From a checkpoint of a small mixture-of-experts model trained on Wikipedia.
Size: 8 layers, vocabulary 8192, 31.2M parameters.
Experts: 80 experts in each of 7 layers, 160 GELU neurons an expert, 2 picks a token, a sigmoid router.
Training: a variant of Muon for the experts, 257M tokens.
Below are experts of layer 3 (counted from 0) of a mixture-of-experts language model. Rows are named router (the router's row for the expert) and show model dimensions 40-79. Each number is 128 + 32 x the weight over its row's rms, rounded and kept within 0 to 255. Numbers have three digits each.
After each expert's rows: "comes after" lists some tokens at least twice as common just before its tokens as in all text; "gets" lists some tokens that make up at least twice as much of what it gets as of all text. This comes from a sample of Wikipedia text that the model never trained on. Tokens count by the router's weight.

# expert 20
router:157136167117134148135143138165093131181160158121126119168082081173155186172113178073147116106108088149167109147078153092
comes after: ",", " the", " |", " of", " in", " New"
gets: "t", " New", "n", " North", " South", " State"

# expert 17
router:162161151156102125119100137089105095167148109117119080160143119141115162145111169060177098067160084170128127171163108133
comes after: "'", "A", " with", "–", "’", " A"
gets: "s", ")", ".", "0", " a", " state"

# expert 33
router:156169124165103132117085144102109102154136085148091080156131092115129140155112158067185117064171091197133137136149080141
comes after: " |", "|", " is", "-", " was", ":"
gets: " also", " later", " 1", " 14", " 4", "|"

# expert 72
router:160160147163107131119105135094113103160143099123120076151135120135134151142116171063182102060169085166129121157161099134
comes after: ".", " there", " It", " There", "There", " which"
gets: ".", "\n\n", " were", " are", " was", " du"

# expert 4
router:149158128154110114127087151098103120149129106131102098166129125150124116160113173071173098057155092183135125152152100139
comes after: " |", ",", "–", ";", " in", " ("
gets: "}", " 0", ")", "0", " 2024", " 2018"

# expert 50
router:142121084153120176102066116128096103116151137093095070131136082069140180171124135080174163106159126180130151147154079129
comes after: " of", " in", " for", " with", " to", " as"
gets: " the", " a", " The", " his", " an", "The"

# expert 52
router:164158147165108122124099135101095101157137098122119076148133118136116155144109170062182090052167078169129121156154108131
comes after: " |", "-", ";", "|", " to", " Pu"
gets: " 0", "-", " MF", " In", "\n", "|"

# expert 29
router:165150183159089173141062100114100133204171138115110119126125117167136167163095150078150113060136087191167181106155104113
comes after: " |", "|", ":", " the", ",", ";"
gets: "  ", " An", " Pu", " public", " Man", " Don"

# expert 48
router:197089183146114151129112140080127080153190065077085116123124104126155147158134165125151090117136130122130104141129100116
comes after: ".", "–", ",", " (", ":", " $"
gets: "1", "2", "3", "5", "6", "0"

# expert 42
router:151144140148110123127100140100109093157143102112119081143137113126129150160121171066186092048161098174134108164161099137
comes after: ".", " that", " to", "s", " which", " \""
gets: " it", " they", " him", " It", " them", " his"

# expert 67
router:103098156120104128120108151132121159136208104189072112133113068086129173141108176107114104103137129206149112111159089143
comes after: " |", "|", ";", " –", ":", " ·"
gets: "\"", " \"", "mi", " All", "lt", " Gold"

# expert 63
router:155156146159109123118096137096103104156140103119118080146137115132117149149110171060185102050169081174133123158161104125
comes after: ".", "|", " Total", "s", "$", "  "
gets: ".", "\n\n", " Mon", " Total", " votes", " Turnout"

# expert 69
router:158114090136097135146119176074142107101180100175065063163108097095107057123090157131132144107126107176151087117155135167
comes after: "°", "″", ".", "2", "′", "0"
gets: "°", "N", " /", " m", " km", "′"

# expert 71
router:170156085163144135130077121098123084126176057140108116097070121165131121125106154128142059104156130173177080126122097107
comes after: "\n", "-", ":", ")", " (", " Born"
gets: "-", "\n", "\n\n", ":", " •", " Born"

# expert 8
router:159160147160114126118099127101107111149140094125125082143133117134119142145108173058183097053161084171128119164146107135
comes after: " in", "\n", "|", " at", " of", " born"
gets: " in", " the", "\n", "|", " at", ","

# expert 14
router:147170162155117162120130104172077116134162077130155088111125101134134160157138183103171108025115107183163149154185099142
comes after: " |", ";", "|", " (", "\n ", " medal"
gets: " –", " -", " —", "  ", "born", " +"

# expert 75
router:129117147156117178113072086133093121126149107106130112135083127157135141114137162094185116034160093117131133135150112113
comes after: " was", " is", " were", " be", " are", " been"
gets: " part", " used", " on", " known", " member", " named"

# expert 54
router:208144169164115117095089098116129118103134124126047100154095121110150095121153134097183167072155138074168139138132106159
comes after: " (", "\n\n", " \"", "-", " N", " T"
gets: "S", "M", "A", "L", "D", "C"

# expert 39
router:167146145152111130122116130096102098177142092115108087149160122122122135164108161062183115049155078166131138163165120143
comes after: ".", ",", " the", " that", " and", " where"
gets: " he", " He", " George", " she", " also", " Art"

# expert 23
router:178154126155121136127080141098101087153148127112104093150133112132143169145119165063194095049151093167133119168157096115
comes after: "–", "19", ")", " (", "18", " 18"
gets: ",", "19", ")", "18", ";", "present"

# expert 6
router:143161130148046082126113129106100131128138143085125096148080141135165183133145206078177113113162043169089113125166174158
comes after: " 1", " 3", " 2", " 6", " 4", " 7"
gets: "–", ",", " May", " September", " March", " August"

# expert 41
router:176165124122081126124069118121098079130147124138078101149169098137115126177122176106149131090149142125118134133109069122
comes after: " |", "|", " (", "–", ";", " in"
gets: " 1", " 2", " 3", " 4", " 6", " 18"

# expert 61
router:170149147160120125131099140101105109164146101124128089154132126140129167145117171065176108057168088176140117158160108134
comes after: " |", "|", ":", ";", " at", "S"
gets: " ", " R", "h", " v", " F", " S"